Weights of a small mixture-of-experts language model, trained from scratch on English Wikipedia: vocabulary 15636.
Below are experts of layer 9 (counted from 0) of a mixture-of-experts language model. Rows are named router (the router's row for the expert), up (a neuron's input weights, with its number), down (a neuron's output weights, with its number) and show model dimensions 0-191. Each number is 500 + 50 x the weight over its row's rms, rounded and kept within 0 to 999. Numbers have three digits each.
Before each expert's rows: "comes after" lists some tokens at least twice as common just before its tokens as in all text. This comes from a sample of Wikipedia text that the model never trained on. Tokens count by the router's weight.

# expert 116
comes after: "\n", "4", "3", "5", "6", " Born"
router:540456544551469447441491535582460531535479539500402451533520509536420496579552584521570456536511556582493479474551567539424503426464414425534582525466531562506537542555500476612486456562466510561546471457539476554444509495442474455470507443460480538510456446533525431525520419652501470435444453467409479514591548487538456514553588498466500483500474517491391603402476465548582460478562463522453447434463443563520525463555537506432506439422519424559568483423514476533486535460606523538444524491420480525477524412565506585540498542548546557477481525443477533494495545623445530510
up0:481475513505513482458530483499464511460401495385502460493500503562561453474531516520541522476499465570506527442512507630526525452470503538548478492485493329495581578375516511430496534502500534508468618609535431517470537504436516471537465514489506618471491579411428446488495519441466501453354539538474504513541493490473519504515525598497500488545536525509484513589477503433534493484503424422504516587512590387520554453530451528474461521502512462506412520493513513498525536520475595421339500493479440526494528411474488485542554540412534508493465498458545588343530556462460443495
down0:452357507484525511505512498482559336502520465380444514469455466567498510484458657463500500481450459543540474506485339484504505489487556409482590493511441490434502487451517485520505503457496487486626513484500585504440513533473522499503599434489471503463485546511439465444493517530530537413504505502498472495580478510482463515503483460424443486495491550414540502550530543482454500601483482581524330584468398510482498571478473500513410502551429450501506541539536518503554572511515506535551505542459489520489559432497538519457505344609586524479498490466511548613490517489581509479
up1:496432546671507505468430506426503492502482578607450515534510549511433500535506402492433494425455509500500445495511531507513437485446554428507450630463420403500515496538496500547456645558513532492604499536482478444468589506457357429374531509487481491493459463516446479504458511426523502434487511478394479504498428579510439451462498535528636550434487504526560497496471498526484530542468458490471618492509582535507568527547506528588515452527498529491530419579550450498490537504400561523590495517561499606512463516532466490557494507521498414440425497452485472511547490505521496533
down1:587493418517476450528497544518494522492563401501545478404399472498486441498537462502575532508435496620473372491505505522490500486469511512517503505490589597440476522412569567554526488515501561504479456492464421513489507499603517484573464470514521494572519475490486471518483514512439277542513519511517482470460456495464466522490505486513476507482491485514504480490530468569367518489504498470492443518432492496504567541568497502495388466491500341493362557384501506560502482485592518420488500522456447522555495442464507480507628460539512498538674532490505467546465442524569521495

# expert 76
comes after: " /", " |", "\"", ":", "7", ")"
router:498382511551434491543572554465437442492476448505408416451569512503541564443593424451464562462415484523446442475487500414598473408462428544491455423437563522572511477502434536528559536516483484433506439549529527525561589497473369498527519498540561548485444464554525597524505541506427526500538458432512593433448493518538447480549517529468552525534514574535573579558457502480531471533510592478483448503537454527477467462541585513464513482548417493509491486455470503549466464455461469517496466422595472441488467529458503599507539512566413414484542566551593418513541495595606538483
up0:474524489506471503585516452386401492480575459501412422498541502546529478637498575501532506592540509513552473516515472453513507479466569497438491513505532516458535506503486505511450575501510591480441494510565494506532411593538511482501591504549535439384504463507484442566480507515559533521438529460469603500514411657422566502440545452462467480521490486458551491578421530539518450496498378486492438580537643468506512485540534552484465496494442535506486589497483433425582550450499625492366491590529519506420456465457493579506513499506406426477511450500483462483498471539470514447
down0:519432551507586474448516529464551517461502499501555501581507472466455467438508494483456491545515501395460343517533503598500488501464474511595420595567432456499515558498499518558466328499553493381498500500503406529495555593409509497379512419402633397495505532444486519515425496511482374506521475533451433505420460472473491507469369484423503506505524504534599475474430448494492488506495537485494484518423542495624411477527521504398503481495513479560460509522499524496475476514415508520483500502461532460551448504506572511501433507498521489533557528516467551465517472387511565520
up1:500500491502486516488534464503602573475499537521476454509524556498575488495494495499497565381585456496452456407501472496549510502504495532568502470572501482531508531443496598495535575515559289526488465532530508515424513458549424507498498432389495540520598519489518508493438565562619502489645503501580493468503456516554538497478495495496655565501492534480499488565394546478510537448509541583533521502492482482483362492513490428526552436533516486470497513466420447501520479499552484486515604487457504537464506492467436391642461572493525500511504527492545429650432507535500479498
down1:500457480501462458507418522532665444498506501508470472491528452470434443520485473506516454499570550431507549571541471520552473375571367510430550415460507433536436533568505519572406543544527511500414494569523555525575485518470495507508566465494559486511426425555485585472485482417529518530500414526610505509466488495501603382439502498540486485538521397500463545512503474595507499497558361582542498519504470523481460507417516483454477467483557441443473538502511536503502534590482491426397513505487487504496455501433465440479428400502522386523490495492661495517565555486493482503

# expert 117
comes after: " ", "1", "2", "3", "–", "0"
router:420458518499473477458451510454516472455590602518493441496480501537483601502511469461436480573417561476459476478585482526574444494585490512457523456584488478529489442555489510559518476545467524396503595422450435519454559426484495522560541477612426483501444412484497579437499540547454448471496513461559586438529499614434493427524589517496472569428588458536561509507456535472588516503535554531510584541562556491450535508419433573517506425473449566530510449612628524469497488567482518533417466447500526571520479470512505445425529505463476508599443445482583594483470507491458513466
up0:503516541456476600467449393500480529480500468502474469520467496503547500472429514531486511538492491355637579525503440571443492499502505598506502463434501529476473512462492495526499511510549521414583432422421504434292487558486391483543580499492541504499531500503539628471464463495502494503402483528537533413482493485574474443458426484520505488510593465513379471463529530563503502597473501542540517514507421470564507528475601484459495482503465525493588519469491476450500515502534516583548501451523440521537488629473528474509542483602599511553425508500385529531503391497442476515
down0:479339541534524502495485514545428499526498388499611523500518503387473494479467475415518526507531531515485518504497559525508504477585452418595528539509432541456516512478554505497513439487489558472474461539379407627533536575534494500566499519499511512471547425565568597496644512480550589537531553521460488544454456485559453469486532525505593495509417393473511512498496691516427477494471494534460489542427408501505558506493501528519525421546573536442417507492502476568500552445505505525474560503497527447573576446550549511426543589555489557493555513450542507573501439509491513468
up1:493576570379545443492527525491492538492465569405519468474551462482486424557384450506559495419529555487463554498503526600447555452505485502508455503501557524468490502485513499487507575522496455502442490466481480454458529525505487452463459530493347514497594425501435502433336494554525495506507485484484498471501493454557523509505512502448431324503505436512488397476455526524480508550449582523503524550508590487494501411454499492502455489491456489465507536463618594516389576489506557508498444457472486572505522471524516593468477397510494676491362549510509570525571516480512484522
down1:449580547550488484451506433571492567435496378611465509516472502523459468473458500481491408498410515494496507580517435567440460461473510546492532481451470565535503514516483461523508561462524476583498501503523494487461546518586521541482543497496572549382517507504503499564560466565509472425502562506500490487429494516462554455604466565578481543508601566513501470507540402499519533495401405613502545524469548458506617497472523355477499477508534453503551552515487400521552617485565506526443516592515505548586593525489347375485490455531521504404456487539507426497483482533541523510

# expert 11
comes after: " \"", ",", " that", " to", " it", " and"
router:507548517446506463581495415476506477455470502541508492552478452500425467507552582518575484569476521521495593583547579491556516457486559416516466521489471509518498427519496553535436474612491450532464484431487473595465525456460542476437580536402562425523512571581501425497494411481501499464514482499455443565459572514407469391625566526500513497569541474582501538392463476480408530569486525475503448537563545395412491522460522516491514518578485488492416564623551427477542543437576444500525507463509415417491569464434513517522420428466468434521428460521438435516498534457503433500
up0:533508489540496504487522445488466578504542540500526433595419438474457426575501576509515510501447521492488504571557489540548567502527506492495570430465495561475472480495489500538487501493566471401477484459483519503508504436510432415531666478502527544393482429505524419527490504383508480540489495588500538493477512500494372501502477515513518495409431498523470541468542551503525495648502575509498514500475510484515458496493492587557603484508443529538515567502565500509416534498557575499494641509497496515512364413394512572508449453498380457458442485445582574518538464328497508476
down0:499459437448462494455520471498493476482573495506492606535456496487524489504491501473506503490523555429656501491445594471495526502486406546484573495507525522414552342440455534425492501386521481505491508500585501436503399552478454484489520481547429518544517529547423604502402584381482501497464487524349522509476597585491510474479571499412481508489451494488501519484480534449497491459512470510510510413499525529448521475532481511498477479584551429566500390464419523500551550519518576510512529478502504638473542469626572487483556487514453389494535458498514494540406501628507502541
up1:467444473519592444487486542417485505543527395536556461532500568477458446506537478465471450482486555568404569499531496539508504496482515506597477407555513529506505521479575446472495459579512594491500497423439426671468480488502460458414555541500550503497508459524483501498606499413493497480444467511491543549501520553498564508521512477503571414505490512515463557505452459569429558507494442507572395537590496499504486521444524413419466506517510489493554451508565525477437425503529609376378500495504538529515481487430447581308535541502611514481584535515499521499524476402481472515
down1:502514534500576509498589499503488501609536504579565484498500510499493405434549508447502523500557555497490506455482357498475481482486499488464578371509455583497489550549522476509554610518512602553502515508533510478504490452465456579487517537480431511499548508466492474449497525581311544537498460493493465505470550464500552535498444474479558520515493501484590219479593500442512541521567517585506494526485464459593482526445489484500434561460462513501513577522449534523497518502481507501582493489504494529507502472486510412496436386541527540535367498554481525496469453406547497504

# expert 60
comes after: " ", "–", " (", "2", "0", "9"
router:498561534522446535423453558542516489587532502535408381518478500493439595495427488505523498492440425457532403461531401455486524517541520536475538496566537494551492564561486467526436464530494570409481506478431441502585526493505552534563602489576442556503457471437401513533398584501498472439495389509515517523440493618425552522519498510526594504499583541519446513498447482491586482560539388550516481474590522545424534496458470519475550497430442523453412460655543485492549522497510465526427510487546549543566487431449474440431503492514479502482423525384575537484540539536517512457
up0:559499550500418561482556506472468624356588516474469594515560587536529491610578501525486482496556487568503548541472494474529511499417496527527501596580392514440525557462434546523411510446419499627500490461496468481546521646348521503502532382500418509545443456502499489486488493412465549455507498509491616482506504509506499463577437500526517497483378441474454579488491486536500521518493562454429513470406490530437503505578505498499575523502539514488510476469505503495462445466500502509501596509503527534494506452493587563455386429526502556440523503491392498461516496555479486554
down0:505440498560436479571413493501555504481515495408372500535580544476516496431492502484543513480453532496594488514615471505561472482461484503501487529502510500489449506486462500531342562545361447518506536555456547621391508522552559447456512500540480493598501495537507419518460423492500509482485500461469504460570529461474481521489620500488447364413419549461624526453529546494513516502547479516575533410511498562538377458398510479504513493503425519495594505486469495553455479593567519454567510486479590493508478532496505537484513496445496447499603508553484369494555560517458550484
up1:373491496503492507500455492571515569417591513519488568622501396533424470466470498492500451509400537532485478495489605490515499524481504494469530444518423518491498526494510549401529498515511419520536451520531536545489454494554531426397523481485523532504490616516504430484496521493492424485475501495564505577370503505577508490525496530502493500485597522437517457619595467474401444498489501536452468494494490569459555499505596525511470436484499488565506499508473535475454491377470522502457507356542569496476437434488505481508527550511398593387587497502508352543505454381483555419
down1:506499494510488586458537556509443472451436523521497571517510484510534488528614512498501575422555504577411512619455499491494506523544507480473500503587468532528462508414518476525450476482514420455502482364460625379501532554514492459563422645525433540506509455489492362445491666498477480480499410476459500455535487508493523537545504547558472523479442509508514528509582562508462486504502527516475500424403606425465502498503504540548514555631574570505472600546538510537547442585494471586501390505454488554470529548463489517542413527493487481521541584497434503559492490501541545471

# expert 4
comes after: " U", "3", "0", "4", "5", "6"
router:450408556542535520492502511458475500537462580507402533488493425596524447484464458545549509520404484649540418454574555592507462531445415526570570522479601454575472480561440491495487402472515483527507469475492546423571519445484420447560499482431553465551498469603464537544537596423507490433486464408480477504500503477438476529527491524563473553514565478555536517594479452507488557475485566535460407547461551560465519523596408542417529531424582437500503539521492402521515453491425517536481432526556471531517484421453489470529489519540411503518400453505463465588505510578437472472
up0:523514438514514502458503490429545484573410482628543595390493525476423431542507496490552500582473501478573468445509532492524492516543489524522513490599539512615523527494453469522485517511467487455486480473488476499502485485718463503478529536417517473500512483452516461512513474438570527474502478421505406551442461431497466503486498574476478484457494574525488615523509519557481494495469414421426527560463507525505552400541450321508348496510602522409493478500444507482379488499548535498518533510488647541511499517458447506485534506478453495454536503509546429543498499498454397514
down0:464474502461520525483555552427500504531528459591353600497483478494576558455500541509490471502544309560525495502500488499499450510456472454547512505460552463573508497509484501495483504527529501534476495550506524565518556568470479534552500513501421495445500509462479455470502500473482621527491478499494499455545444485447558534576509522510582484438433492441467604572599497452518500426540477486500490456416502484505533490545440533515632592534596513454469477548520529561481409692423363512517499636503574510488567478475445565589474485493495454509513424451463461499501565452501496417
up1:449461532474500492460441476532527513507597505483455475463551608480513501519517546470512436499477427632482443462538591489497552478578495385489510591431521468510546488511436497599499500503445516455528546494397528505481530502502504454463468507505468418508506509512510496484481488423497492509501483574509561470561500464444506444386503595492509606579469474484500494500527490555382495343467482500505448495495512510690393503408524494563514511500493467502615542470495452483501590453445528499472490551572494394436509501503524623602555470586506462543506482488548461498504500522541640549
down1:460436478474492479587564478464475497493538510686494646416498554472548522506606480549509501486459484444489566534534501501446473454478475499571567478478398504496570478519496501610486652574503463489482583502512503561463498432508512453485481535514512505484570504485535593591522521561550443542461523518511506525495477591471483601546563511476469496550479461535497472510512503493542506445511453508451419500531569461391514523482462468511483343573500511513497522478446478515453503506509549520473496514512442434479533493534502371383474605516475367509502484515549516506437428408417561587

# expert 119
comes after: "2", "1", "7", "6", "–", "3"
router:522566526540538441480544507557401445518580477447413485530514473446525571448625390406502592492493535496414524522527556498550495515507519466460565514415543469556494444487512501480582445401454482497564564544485558557475534485449417494475520490533545458508583478460508579486504494566540522470431444441553487547471560544392401419517537482443505477499565514504587443486449541457537495419557482539616425545496555511483527510549473513445508504443450474595499573426448554510497501559438569493545456422513476544510571579581448519451512479493421501420422521404536564460548591493451486495
up0:527490490546505482512498481501519485485506495505505467498485484514502466440474450503607492552490508501512483500491501556477499675512498508598500513425536477496458496556486414533495512501485508480524465501476582551499414538513519600468540492550524528569497462439509533417309597521514499499596396580405592382504339494531478498496517486428507321492531475468477511473613531502501514407474515537532561540506518497500361469398481424500538562468529437504521465475555432525479499523500496482493557494500459437507512463450361472493515454466527575538515486467541404525528491516547533539
down0:611524544539526522424467467478490445588513483500501501541527502505554455478514551482518499491414513636548528509575501545490475482501494508497511434579549533558418455510498484507477495601496560508560495524609582512525466543590513488492493541492521429553550411499596531554605402514479515500539445551523491534414501512393479508626533592483513383504498486659497482495497434472551481494469516480644513551489643551474472521501511487508524491523484472493331495507500458499501363395506452534475505487535505516480426502440563521560515494554488505525466506499530546470425496553509569487
up1:473433445517450498466509522538506492484600494492264525510509497497501463547499588437467530461552501503474460522475533508602472577490423484502591576591539524531502568501617477348519513500452503446548520550472471434436535469511439513468505590516519400536548435467460577483390509590452556603491389471507500545484497553563484387443503534498469489501481540484489545488433503517455499395496471504550526479484415581511467496472476529430595479491569466473535420487491557488492576583611504541507505509545506531464501487498483546535496471482486528387466508525459466498547495475468520574
down1:494521502478591510503490455436493453454491397501390417562516542502504460490521489433510488502421506496472500657474570564514478618466477471492481479483464513508492529539578512531502467502519503617542589491521539485456559547496513519515535462499492520585429503636505518479512488466515424483518547574422506533510477528603480513584521489445422473409535505479508572426574508485651513598458502500498587500504515386482532505562494507400497482535504571461681542523439416516486478546469421481477477406502635488492436427542501425513538470538468496444523513485493495490514443481521544477

# expert 124
comes after: " |", ";", "|", ":", " /", " in"
router:405459497420507535486469480490530486504460467497400401475611508502506470557509530398524507523514571436482460580536489496542476461575509490489533385490557585538580509473500556438481456604516539437565547439534574395480579497475395447454538448477570581421517543468440526508487539439502596473518451532509477537437479572453506469465511531449514519592496521478525495494593494522525506462488463432494541467431536476486483498481570477441516494441502530583412574491520488481475507510485512465587474436506489500602515553575559506410590461564490454468421553573555433480475617635536420521
up0:498500480477528576444542540493487474539558500534503533396500496550454479551435492506450497497454535503557448504496474523463519499571455455504508521507487490498450491541499499477399592611522501561492502545509561512502560454471509472492525441427500468487487497492432487503521443543446519496481426467470481492550504521504446462506565499483529496616340386496543475471514437521608389445496522505496450518494403500532547502295477500479480499532433475484557378448510429400497591497527557550501406497580540520493544579493507540425490475485463505565503514651530571586479496503403648511
down0:535557507371480501512496585527569527541505594447468500609514532499571486488487508507458490466550522457514504419503488522519515491507474544420508536461563507454481481579519497500463362498495579446486499476539492505494554407495499373559527502606474494495557390414439517523383589426431410487481436481429409567497538478497496715508529502493445533506512534504490510518486453509474399583408532539492577491437467519504476497502399486507453446502620623472479438501470494436453529544523542426454429497561495475476488496477491550566499500566484503470472549505480462483505480541495461563
up1:427543473472439501511454434505662541471589526409629547504614527485486498548521451563473547422477513522503506510406497463502426500462522515507494466510493471491493544512480497514438543461473491610483568483496502495498550530500442588474514461554312492478480483374434498509540554454466505505513495477399515574513500498354576493569515504397435593582417514534400504516593493499492490402468513495499566537499505594399435515472514487495570643391466425500592499508496442524469531520501501497490517472487522491509494497500564524547531502489543519470534479550500443505502468498483545500
down1:493538500484486482502577519579501525501400558525499500525552490434503471550597461501521612486518476480551450514433492492518509484557648587455485422500505419513494498511485511551503628493597493478490477496511569507438499506546530494449457421501500357493496499462611431559502343485525525537491492507509516526502499492552491568506484502505520457514401504539507478481500497501509619494374511635482441386509533435541537522475556506448474411495302492408552497486485473635441498479515519507494552521472498521615445477509516487493501495521471480551396512507569484479484520531479473502

# expert 95
comes after: ":", "-", ".", " Website", " (", "/"
router:518523475515579463423564478626428456537586498559478520499441514517480516546500494459552422474531514545405500456464576575512594493496461463424577481549587524562499543476483464497534434408490486435472537504484484539534558478484437455527488542426460352484493587522509433524475452564462568494500558404475495452599467430487411524499486556553517512527535584534497616537511357457498512402557584466476455510471543459517503565518542515455502597558530474543401552483474448543474527437446410466454570478574454522496543520450458567444517506562560488415520483531563522493454503526549492429
up0:476416495530553501384521508520518501459411437517463389508479517589497497443508512465501421528463524481354407541541502431474500500556498512524519420437481594512487541508469499428483495427462456407442480480528475503482486509625455537478476435497515524545450616500480514588562533549523495501462433557497624367317499494492502486442516492458474525511493600564498518529445599489538439509500526528576553512466614571528546518507526545531442478565442511476539533494452527560500568488519420479508360504480519522467498504538502512505495374558512532516501543437511479527482424489494577491
down0:517466519503646563501493479511456499498437502467510471580497571483490535469573478388407522459540404495335488496471502502580414462425511517515400437557493540529614462523576449530449502564427485464456410509506516529501449550533510493528503512418470441510510478570503506496462440575542479583461578494529481524491500485501551489507428486479495400501514588500598392500437642521490509567483613529481567455404492465565550454543497573603484575519521503477522477463501503497411490565497483435523499495548490509515503449488475494469489513528617378575534499474498497430494435449494490510
up1:520524457527485507500501426535324494457503439509473467492482515509591521533481430529495495643480520528533441350524491491477531479503496501517475409477580407456563515488506499523551444522633455473441498452492524466517488445584552506409554491488513492481480534610467483500499450515518490586405491451478582456511498525505500554379452499478550395502430672555473571500388509501445469423440481504492462544489515547445602504487508486524501501502554510518470541515434438494399488499490466523502514500483482509622514384475502499438579601557527489495497524467505514522512415548494585507
down1:500396445490509492501448479494495503527470578553504527464421525426484655590505480500480438502517443510476470568500494536494518499393490520442450612466495508526494531501544401481501505466451548514568571480489517567552548411605519511575495471505508514495498500479391515503463541396573462453472496472454498546460555594500500496535514518456451436485498481468496434436480521502495531545349500484535379514608513501521362438497495532476487422496533407456521535471387440480486521493519500638413462598508394511468483485506527578413507497520496526482401489432511487590560490484559488462

# expert 27
comes after: "\n", "|", " co", " non", " anti", " re"
router:501551552525457566602387523530457450536577449486500459472506489488458499533570575479503544585491531581461518472608534484519524510524440523534554522466524592543498430453481521580463490611414482543540501397540487596490522510404537424427485442429474429479504474441443520517505453498508418467506455519515471592506578505503438558474603494456515500529477529577407499505409521526549450568415428561463432460500528512562573542490509520450536567513534446433447487444475533466443517533487484537384456442501450553425604512588494609516446501530494451476442504502560460433526605502427508502
up0:528572538374421493460402440483541496492573501466469576570416388485503514498505516420515499539437510484432500474395501487413503454643516563504492496492512528590499501416494471442524505501474449507487417497498492486518453434532485380477467565470490504548553498459534496501494483479552462503568487465626336484503498415505380531507521483433492452521498586501498416516522526497500500483538506464496547516527482513596529513512481498509482511498461502485461414496568514606585607621556509482495412342468507500525485502472476488584452585503510536526515522470465516597402548527484504522
down0:441481495515511591498584556580523553494499431496410402414576558507504493578494478562497589549557499659542481493499451559511498529484512443521569495556488490498471532543555435559515521529440489449580556426473416552473506512498470502514567526562484375552488557427558535509454499546480386508499517453366502504500500626544487514538435507461514631513452487538501479513477466522514383605516509552508503499555566528539460524542451491514486473474493673474500451483454500523435437510486427506595547467493626526595546468493459507447484418494481505503490456504513518497509476489567514452
up1:488489459445495506451441489561658377513469473577501420496537509498453535567451405582476454392371466463461515497584498498469460499476513543502423610443501500565460553421356481486586517464546432498500577509494449500471490472519500498404450535521526457503544490523472531449494497542534565550497457512494505548537513440525553511495512625565493523537500540537499635547496495415518482422404507428491403500509602579498473474518541485522533469542557544489502440556494573481507485561550465453596499532506480500424508508609460560493482452484527494474576545408486501489506481439456515400
down1:509570685491504531562461485496391511491511507465501541464500504411515492610512566537485487456503529629560565564651498476374536522533445475609501482501498532500517498493434546430562505494486500526488557488458494506493474500514478370446526652478468498475500585496500495505639496499510498500405464543503489528501459488548544482495493499360540617525510461360454481499498482564501481530416501500485514504649521482528537492454479572456502507500489500496517481484500455562610539500477500508481390472506468535507589500510398575564462550500541499493556496534504470482472500531504503528

# expert 100
comes after: "1", " (", " ", "2", ".", "3"
router:503469402568509439495579531571499407514446469472358419448526577587522507596483451497553544500447453568445580431499444504534489528492458474464434458424541493525518506485513430552511566449535494340555533531487404492508526486465453571495536520549535471493477472520485590531432476518465465575514474521520561428466501524512415449391520484558556592488509571528528514534456480541534534556587576515473506562485509514463496543586435498538509542551449486473397479598432598568439425494466525488530464422543461552578498531516528454443540461481480506518486571478563502549512478601523473386
up0:504509516430503486591458500493438491534427522487473497441530546499417478634499503407428582497509502486531487499493544516421631516487504552495520508537502514417594493453445521636586502464500519478486499493500521530480411471483474521511616502507482403500558493495497506520497512485467529578517551497614488519488472434380509525540411415437474583528554607464506501550388517479459481591503393508503617521501445340542504530501499504530393447501496404454512388484472483483582494518470539468500520527500556445572496500497499506496471497534497404496496501481513533514523496495549543345
down0:534600537503482501496490477500518548493523474500515532329491491475450502501502514515500526498568500538500545524489515439456502503504520477534493537476507392453531505517577510490410410577500526500590556549625523557384540478448491480565502469508459498498486489607574503486574466386501454500539509438440514625498515464616503511474524486514545432432441471478493496293363503485452491502516490511497492510509448510518395497619403500596547509508507452470450495457492467475500498507612467462483503471502507527431478650500499546395500405480472542496492547550444518540481537525511529542
up1:496494506570487389562475470596466514481491505483522497491534538523487496592565495517524478484457514541505461437548562504404437606512515468489495527597512562591503519498458478491580561505525511450517502696431467475484510373492535515497500548571492446559503423496471474551542455461552492520477429506511434507484473455498499527448490496449443540501495467599512557604386431459503488419544502442503491467482486636512444520496640486501536423496491421551481538535494520535497544430506496486528497375498531402531448417471586544561507503486557519563472434461476515378539495543387525542
down1:592529451547521460491471522450451528563477528552443436496491467540485511478480489472509506494499511580494395489518482495557498510516568486448436583498596514559472501619399356450455488397511414543499506463516458511490475531521526469499495478539483451505506519461495485524471499450418494484519532482632587474562568404627526562511505495506518538433504500518487546500484507633504533561479512522488454501445495499509505652561485460513445564465410493588461559489504519389478414504609475556514541495487548447549497530544644497370454511533608594499511542498480523427500483500536425513

# expert 52
comes after: ".", ",", " that", " he", " it", " which"
router:486600523477588518529584423431455548518456499558561525554507533517490556493471482467496470606548511452517510507486531488391429436436465537541413489514394490402462426535524456498543481580592513532464545536465433508512440509561506546441561547497463524498511485601471406500534535439445480586462529522511480509505557430494499542521470552439468437499570484496524581421446499482441471551421545467481566515597557488390437495528530479474508462506486504541544375585484511502475435506467421420449489529395532475435462519409491512581461471423431591555500425499467465501534496487630416512
up0:455554500498475542498500585508461509493557410539493519501505567528456504513497440508499500549487524586361514500501520427519482498587561429491498444597493461621492514494434526492527452498377516487519456517474411494549449540524500523500507479596477422517427564541420433396469609503536499515496531513506508497542528535466516478468465550498498576599573522496509468498498447568535609600436474460519511505508536518448574387496484552579498429594590366524529463535495519510499531341492503524479495536544504507430416608438510496446503463431497494512526513378501453468519494528610442503
down0:522428493492505476491518457502513595513401513534552486476525582507546537509529426467552504497481548585475487476505539477492501510476405453488473575530514492474376546561471478521481500529537545529580459557511405455351538542567549558571509443478549528567646343436484500521499498494512580470485538516598458542544653457500508548502467502483460513500520520488552488498471604446407492458501494521600483462493522459409492420569514498478502511493591430499587571475511626425463551490520416513488519486451493551415635493531438445546463476515513563474455493490535497541490536517496563473
up1:504472500502456545467474504570513479533414498545469500496417546504541472514513450619556472492518503482630463507493456558507506500514615477724522578521505525671506477503501522464503536553534460481584502456609491540477478547530515445544499502572494526389517501450498438500530545435484440492529496500499534500483412490495431506500490476467445520495512548575470584510502459527466572525534524435308422509508490467571411497504489504434426514457536530477498500561512505509478560486476521609502500528505421562553367551468549437498492561577497500470494437465397495446543507550511502527
down1:492563546506502497483512499507515492531500471391521492491525444483552621512534439583491490585616478555528518444389472465523468510548534555509527404530493477504511447536560531498499410618500481401537514508436540517574494520498544540501488558508466515472592515382501504518567543464482497518494499507570382537600434514477559443517506471513496509503470396485506508530465496481462510500496476543491503471506382567498364489500392509495478517519504518527468465504537531529413501474502467348553498497454548487575520441525331413495523483470480508539504473673474588483387420485510500505

# expert 84
comes after: "8", "5", "4", "9", "3", "7"
router:522538535477533521451464534572505477554477484517380470510452582515508535460534472513384540453517480509500569440527498540514495553522404543475446503498478488537487463534490459431563597396522541409578540584465456481515600526477393514525443539534587464499458476503503567496409537497449488598475516420451563475531516570508470484401423542541531581462429519472551503522500445610540538449583568521503532612499487486543503437516444465536528577466447409430481431538456610552459435472460422524451462446484519513619493500470512457497458518520394586482445568512505466502474471607469445501
up0:505480412524475427509434408477495593521521505496501524467495614526502500592555530433460470498525518555468453500481557514500553528504473501513505509475504438446506604697459412497466498488519420506565592453423564483503504474500503502490476522500490474428477500600501495467423443489523497550503581490473499569528502534424485401546490510472446497482581488529479529615374509486551599495495488623514422523502503518440478416525525454530507492524500508493458558484538508605561528490478500426522577535645594516508496500496521502489472577524456487508316510461561512388452508497480532554
down0:522497496543499594551501450495528496530411486504478397582476467477499499513497447482489521486511571544634512428518586528500505504469508533443462497530507445519620571512486527514501510487523620515416567505466453453492500620446508515538371456465539444485385576489485482419515501514571527404506483478462502510508476528549479514497503523560518497352513498383575532521503478509501474567403510418492500517379535499595515568554590500476555506423542522455497403484508513499505457454507496403424408516541439506513500508499512567479578505496378509394395503535392515526484499469542523481
up1:502521433524617400505491502436506505330520514499396497546499499571635512502558479569501483575484500493475438518515497575509537503516532548493498485500504629466457457532508505491493634545500500489503544627431454438488514481525470496490365501581461501368509503487501488476499501465495508608498543442542500610485541534501362411501467437480542456521495496519497499426564516536541496465528467522530413531469474500563460461549495497500550646499603495463533464503484497502498428494509439492449595507495429499465506560491458495530463471487489488572467490412500539475507439359575547515
down1:538402500519501442476480456520479521498422641490512424534503509465464462528552459445453488486505479494498522498505425647421555513491518549501497503446500519528559452516498533503550536527504513504509479464533448397506501498547414503636418574567500624524464495496452500517502539577503498476497503489485510442596523514439523512516525548499469469459499497547525432518459494499502521492619489452462545471498431502552388492487559481448488647521454542615471507473511529519485504464418437428530472496428249620504464503540571446507488496500478463458482479501505431545457627489502474514

# expert 49
comes after: "\n", "-", " •", "″", "|", " zone"
router:570444491468557481442493437531509471561562523490436431508560582527516483509538552591587486459507575515469491565439491443387621454540438569407536505533532625519552515466564527566427411485472445495527508524524483549488561580464448458481412472516373390523471457461528517518462454545471444524526485454458552458562525572557482538510541438530477518460492564452461500530536447484583530558499587467479462482461432405558493547603495467424473571566463493534437502471452540433467517466480452469446569503596472569507567431560403564552496552523541459516526468529544535480466485517507478394
up0:574631442502502544517515567530507520509555472524493502498486550486507500468533450494547462485470496531505442502502489507475438471607401543464500496531464502508524548571596472519405536467533503556550594538426450472517506583379379451498458545502493551504494485539421491456561540506518505465510362493508509500508473630491672585504507500504362478496500457460521571504631451507492473523511521497495462526381503478523531515439547485487516502541469493517546426460505561480495451665451504508510499493438483365384529504473482370515495490533522504445481450449536543467496555499507562525
down0:558537550517499465567496437523518477500459505507416560443545621543476500513505517459501434504466558514452541571499510515436499491511489511484544592514504486397542487384525507480514518475451498621505621509468475402533578478469512432546415451496482473552507546499576505484543494666541376418550494512586496555640487504500503526438508402498518464498488441508434499612594536457513470541520515569448537488604513483496604499512518502504524524442549437484486480496487552561437565609507488522502487452567548507607468463465498581476504470451512404501511448443472477514480551470500574612
up1:412571409471488562436446486479444488545515498490544492505502451525478418517500553520497484473505503502507486488515437502472505492525523487500521514440509480529512545452498483621499542473475481503487439508496498447502515516526377435508519487454480508460430456601503502499546604508466432434498468522499582326495493437498499507578504455462454454524487649576515399516506548527497566577428491541540484566451477498467457483475542439418523475524401496600536528464442499487577499578505496431453529534525468754584515474506468501477536524507480494526568584499581448494550486504498503346
down1:574490493482479583549412579531393454570477434514476554670563479511530510501483458495480519499603502476501476500509502533451490467361460503430509531486429494520490499493512523465596553321503513415512542484486563550462504503497526519503609497496587534505498473510489471458506466513520492500503493468444534513441562500489517427502427470493483461492581515492365550441512486512551550449512515500357516483498483541461540441576573510401508503484563655501447578593501447522502526474520542555473598524477504428551448543363503489499412529469471480582457516527469487532532500486443540461